config.yaml
num_hidden_layers: 17
hidden_size: 256
n_experts: 48
experts_per_token: 2
d_expert: 112
d_shared_expert: 0
hidden_act: "swiglu"
moe_layers: [0, 2, 4, 6, 8, 10, 12, 14, 16]
router_score: "softmax"
normalize_top_k: true
routed_scale: 1.41
balance_loss: 0.000342
balance_bias: true
router_z_loss: 0.0001
init_std_router: 0.0156
lr_router: 0.0016
vocab_size: 14682
norm: "rmsnorm"
norm_eps: 1e-06
tie_word_embeddings: false
optimizer: "adamw"
learning_rate: 0.00147
beta1: 0.9
beta2: 0.98
max_grad_norm: 0.5
batch_tokens: 65536
max_seq_len: 1024
train_tokens: 512500000
max_steps: 7821
dataset: "wikipedia_en"
Below are experts of layer 2 (counted from 0) of a mixture-of-experts language model. Rows are named router (the router's row for the expert), gate (a neuron's input weights, with its number), up (a neuron's input weights, with its number) and show model dimensions 128-191. Each number is 128 + 24 x the weight over its row's rms, rounded and kept within 0 to 255. Numbers have three digits each.
After each expert's rows: "mostly gets" lists some tokens that are sent to it at least half of the time; "comes after" lists some tokens at least twice as common just before its tokens as in all text. This comes from a sample of Wikipedia text that the model never trained on. Tokens count by the router's weight.

# expert 8
router:128112124101093135170151086086122104116209113170133100109114166124113089124113130165143139126107087142162172147101085108116128141128144150089121161118175125164097123099142142137120140108102099
gate0:110101098086159106155122113139114144132101151126131124098135116129108155127136092142083146133120131112115162181085115137101097104126115118133107090158131147148116096168163147129136166144151134
up0:104166123162130142101133135151130112102137127128088184115097167098098126103116137120164133147131186103117085100184106137148146151127123156143140139101136139092119103114124105127141138103089132
mostly gets: " Me", " sc", " k", " Le", " Se", " Z"
comes after: " \"", " (", "-", "\n\n", ":", ".\n\n"

# expert 44
router:138142120097128147163154088112101127154194099134108134135099137116136086152134100119126155135132120145123169137104105112082139144143163148133145172152114112102143139121126131088093104110086091
gate0:149109134141099118165074135135106087134133123140108129141161133123157107152108115162128105127146157134133115109109113089138147119136162139145149127152120156132152136120124119130057113123128149
up0:096153119113172144121165143103094135159102124139101109127095128103079119110144128083171133085087127083124142156191091182144110103106105155146131114146170099136103136103107084100137151091142158
mostly gets: " Hong", " ", "_{", " ^{", " da", " IT"
comes after: " |", "|", ":", ";", " in", "born"

# expert 40
router:131106112124149141160142112096109125112195105170130114110118124106152104167126123111081161172110099129129151136121080104113119112123157127112138137081151108133141141099158123138102159119089102
gate0:142162088091114140070089150137109132130110118138121131128141144122088105128129105129155112127127127124124124114124103140129157094132118080137155162150146133117125090161127100104113083101140103
up0:111171127109149090052106147115140119092109107131153082136128145135122114127148177113104133099111111127107111130143136126136143166103152101103100103114123128094134127165159085145086117132148149
mostly gets: " K", " R", " M", " C", " T", " c"
comes after: "-", " the", ";", ":", " of", " and"

# expert 5
router:103132129151106076133103105111115096177207103157150122096108135112093097131147145145078150154133104104130160137113092098105137132103126116126134133105180159137147143103150131127114154123118097
gate0:057127101119144133098134128137121087114133151091111113157113130141087156124148111088094099126141132130178155167078099123129134132126146120113115112136114100138135130113164137069115153157112132
up0:144083147107085104160133143119117130130122120165143147099125141096177107138124107147119177110127093161072114083143186103116168143112111115122125113148169128145143096136139135123144112095131122
mostly gets: " July", " March", " November", " April", " August", " June"
comes after: "0", "1", "2", "3", "4", ")"

# expert 2
router:114138115112110158111146109130078102135189113149147112110092111136124128140124097157071150111138134135133189146114088106127139114122145146134139111156164103136135141089125143143112131092111124
gate0:088157145135094160120098080158125172170118133095100143141122129123153151069110132137156147142116103156133138119137116143103123103099133155124135114116104112170171144105132084150103088110129133
up0:131112136106154102137179183154119115099129110170101093116146138126119129108132115132118158124096146113134122145138149153145126142133105111112147108111116128150135167112075151098167119123060119
mostly gets: "30", "15", "20", "13", "25", "19"
comes after: " ", ".", "–", ":", " (", "°"

# expert 4
router:132108134135154141148125084095115094149165105142131147091107128068153108149132112113096171132111101120162172114087096119083131135078138115103150150143160161134106151118128125097094150131081099
gate0:138150125138115125155155115090130155148118156098116143124137161117135134104113089114138136109112119089109162085076160131084148155146134116107151080137094117143132107071154173105099130171126135
up0:107148119136147115132136144159114070111112116153124127160125111118131122170149170123151114143156129173130127132124126147162154125156101131135119132114162120161142109150139103153174157089190105
mostly gets: " was", " is", " be", " been", " became", " are"
comes after: " is", " as", " was", " It", ".", " it"

# expert 19
router:107119091110115127113124110082096117156181132119115092136063179123091081140138101098113167145113123089132171146102075122119124137085148085113137142155145125129109132115129146151102118139115132
gate0:113097121158115134130104076115134120150152127137168109154103096125095071143138131155140115130150117126159123093145113135121184112127174116104156140125124145146117132156114128121091113149101153
up0:131154130113148128129164159152129120114125132140078152110158152127148181158100139088101151109132107143101124167150123114134084147109116158119111131147135108119141124107151103109153150119156106
mostly gets: " William", " Richard", " Great", "=", " John", " Charles"
comes after: "\n", "\n\n", "-", ")\n", ".\n", "==\n"

# expert 43
router:105102106115118167140143127092095075155180114151123111086146153114112090134153122134120154117104074140173170124120076090117146126115149117103149125140122134133112120076144168125109131105103132
gate0:122095114133112142157123134155105105179142124105122119134138125102143127116132122104128130098078080156158163121157101098077157157148135146109139102115084113132147096142111108087121133113145150
up0:105111123154111150136146148125111104187139118128136114147153099124140122091124125082116131126074108122171141122133114100066155157164150117138147097108128107139121132113112089069157151133118155
mostly gets: " which", " but", " when", " where", " who", " while"
comes after: ",", ".", " and", " that", " but", " when"

# expert 24
router:129092130087117107138123117125113081137184116126137109111089122102131124113128128111100175156126119138112151134104105095108145145099133099095135148121153092165143124123124132097097130112112070
gate0:178143163111135080098173167123114126150144147101124144143133095155108117128105129128132129103124099144112120141202118125145100104106119148116108134134120133136113100111124126138136170105132117
up0:139135163104115095071138185157120067129122152112144090153103088115149116096096154133174123121137099118127102144144133083145087148100113110138124163165125099158167109121094118089146140133156116
mostly gets: " off", " received", " met", " defeated", " won", " ro"
comes after: " the", " was", " a", " and", " to", " is"

# expert 31
router:129107111132114121126143131130093103129186123142112118099119157114126088109106137098104165139144103130155176147118079096102096102137127103111118148143156150120118149113127157113112135123109091
gate0:089135149149141155162145145115098108137155117159149131109110080100112134129105122116129123108091121171177082126094137145105168166150109148158135142081134074112083125087119140119144117144099159
up0:144103121128110103138089111153152102120127137142158144142090108150162157119130151127083128153129156079162122146143118105159099132127165143149140104164160132124143139172156107124108156091105113
mostly gets: " his", " her", "%", " early", " their", " —;"
comes after: " the", " a", " his", " of", "'s", " for"

# expert 12
router:084094101110085137145176113121098105141200113137107111115104142115149117117126108142127133119104141134157169131082075086127134138107147137132130132107151114129112164116126115105092161080152130
gate0:085119135156099145170122087161154145130166070116128101157110134160148111130142103118104171123135117112149124186123098133139114114113172122149117110126130118131127159135108193153179134137118116
up0:133097111128152101121112141121082121155119210157173150119127128110109144115160134149120112102083152114145151103106170143095171146114104089100138153134120153122118168131108054119080110122141133
mostly gets: " six", "/a", " tick", " eight", " ten", " two"
comes after: " ", " |", " (", "–", " Green", "N"

# expert 3
router:106096131148095145115148105094098072141176131102147106137084142123121087177098135145126136147103102101149169150124086101127113120128158117151126134127160178133129160121127131160112152139114103
gate0:101090127129066099101153147160141126157147162103121119118120120127151128202127132159124109126103091154168129100122157106178106126113149102135131116091117145139133111163152102129147123138115095
up0:078120127152055098078143135195116106167144159110121112132126150112154114191120140108123113129109117134158133114109171104149128119136180088142136150154144136153119160147147106137181112099084141
mostly gets: " West", " North", " near", " south", " Central", " north"
comes after: " in", " at", " from", " during", " In", " located"

# expert 28
router:113106075096114153136150113101105109148185148120131117136127151098123117140156099124110169128093109134151134087108077067136139147097127127151150152110155142145099175121140106128118142113116132
gate0:078188100129121173105160156094136111080150184152138102161151124150138134108082122176121129188090114145151117106105111110141141151095144102121113098115102140110120134143132168109092146157110129
up0:137106156119124050153081091128109100202120081128107152109110125131121123119156120118106116093165106120131133151130156154122107118141107104172157140134158123150143106132147069142157127108126120
mostly gets: ".\n\n", "==\n", "The", " |\n\n", "\n\n", " A"
comes after: ".", ".\n\n", "\n\n", "==\n", "===\n", " ==\n"

# expert 14
router:121120130115067090148147115103105093144169146162116130089127160103121093104109084134145166155087127123153174115102082097143132144103127131127111137120133119144179165109118109128102150092125110
gate0:127142142145112078130150084128120105176123124138126152102157143145129123132120148088127105148122138112131113116137161162139140164096178134120172135114103149110156147124051118163088157101152151
up0:116089142136126099093111103132122084195125137143133134153140135054095099128084145079102141163184152084139097123108089151129124128115115105181104118122124131127164108146147138138145125167128156
mostly gets: " new", " government", " city", " public", " research", " community"
comes after: " the", " a", " and", " The", "'s", "The"

# expert 1
router:104114146122138176139148105095093130121186119132105118120112145115117123126124110115111165120124128114138136141120121117119116173104106100139133140119151100116133157143148159136135160111131108
gate0:083118140122128156137123163165114140127133118124155113121101146116113139143125134097134120144167132102098144146147169130139112157110154132126122146143142110074177142123139138132112087142124157
up0:128121161119134093153069130148126100135125084145142126119146168117156139127177145165088138132115134153157136105145142097125130104135150123151103104096116135167104126152180099138158070117123126
mostly gets: " Total", " JPL", " Coordinates", " Votes", " Released", " Candidate"
comes after: "-", " |", "|", ":", " •", "=="

# expert 0
router:120119110121109145159160158158096119125214108173108134107098129119133127165129131135110162123136095113166157156110070107107149166077150117100128146137129122147138144143133133089100142128085054
gate0:138126130106136120153145102134125109136132167095099159103106177070069133156120122175133127133145154121134151103120140127125111113172125131132124126120160113098138188114132142124106112156117168
up0:106132111171108142146162124124153118149113122110111126144140078122109152172104103074165121119147123140080124145107138102104105173114175118146095113170115138103149114160127092100185145101158096
mostly gets: "°", " +", " cm", " km", " mi", " ."
comes after: "1", "–", "0", "2", "3", "4"

# expert 35
router:135100136122081112140145102115103106124187130129117077096099155083145100177156140107126136118119108118138193138124098098111117156107134168138125116131143117142105144077156145103104143122145120
gate0:119133113149160102136165149088160099157135149149145121144130139096126163157155162132148110162135150120159098139135141136168096115133130126133157135167177130131171134136128161120136110135149108
up0:109124127151141102113152153120141078158122148145145111164125127109148138145178169132139104124166161087167122141124146109134085110110140144128145100164154141122167141120124149114130098093147126
mostly gets: " England", " States", " Germany", " Italy", " China", " Africa"
comes after: "201", "200", "202", "199", ".", "198"

# expert 22
router:114120133116114134127115128102058101161159125151128107121114155120113103124168137145093158110115133102146160141086118125099151138106156100133145178134188125112123171130174147128082149153102106
gate0:115134124155092132146157140155120139122096129090139123136143124119145108155125111134139113151127147138095110164161157149159123128124157119107180140116110137147072141138123133154139109079141073
up0:131196111154151105135134147130131104132127133120097127143127133106119113124151129141163128115145146159126142110134103115191142108158137119125112150153136131130105097150116180110123138085099173
mostly gets: " York", " William", " George", " Royal", " Scotland", " Washington"
comes after: " of", " in", " to", " for", " on", " by"

# expert 36
router:125132148128119138184128107129127104176203123126160121114088149093117093142129115131099138133132118153159147161131094103100167144089136148122160126158195150123147175123170159142091127113116113
gate0:114160153101130161125151157153136126138132122110172126112124111135135130101137168166126147126146107119144143128124139113168142119095139107158126137131134141099101078104126087172132126156128146
up0:175120127120118096161130149149094116149103168153142109107089132087120115127133147140115117104125135133059153127132106123122121081106107153145112165136150065124107144147099144109161158118124141
mostly gets: "201", "199", "196", "198", "197", "194"
comes after: " ", " (", "–", " World", " .", " km"

# expert 45
router:152083119096145122181135100131117109167201141127138107071136113115109092133144100137121158115099081137163143159100107138121128141120107111136161136113144113134117135119142152124133141125103079
gate0:125121137065142129117122104149073068130129127218159185128136138183151121128138113139100143160093111145160110161132108116142174138149151125124098114142101138144138112130088137120111161102073127
up0:132131139141088111163150193121140158107124125083125104137123105110110087137120121133142102081136152098100168137151135172133103120107188113145103152104141115103126138150140159130145121147146113
mostly gets: ")\n", "|", ");\n", ";\n", "\n", "})\n"
comes after: " |\n", "\n", ")\n", ".\n", ";\n", " Born"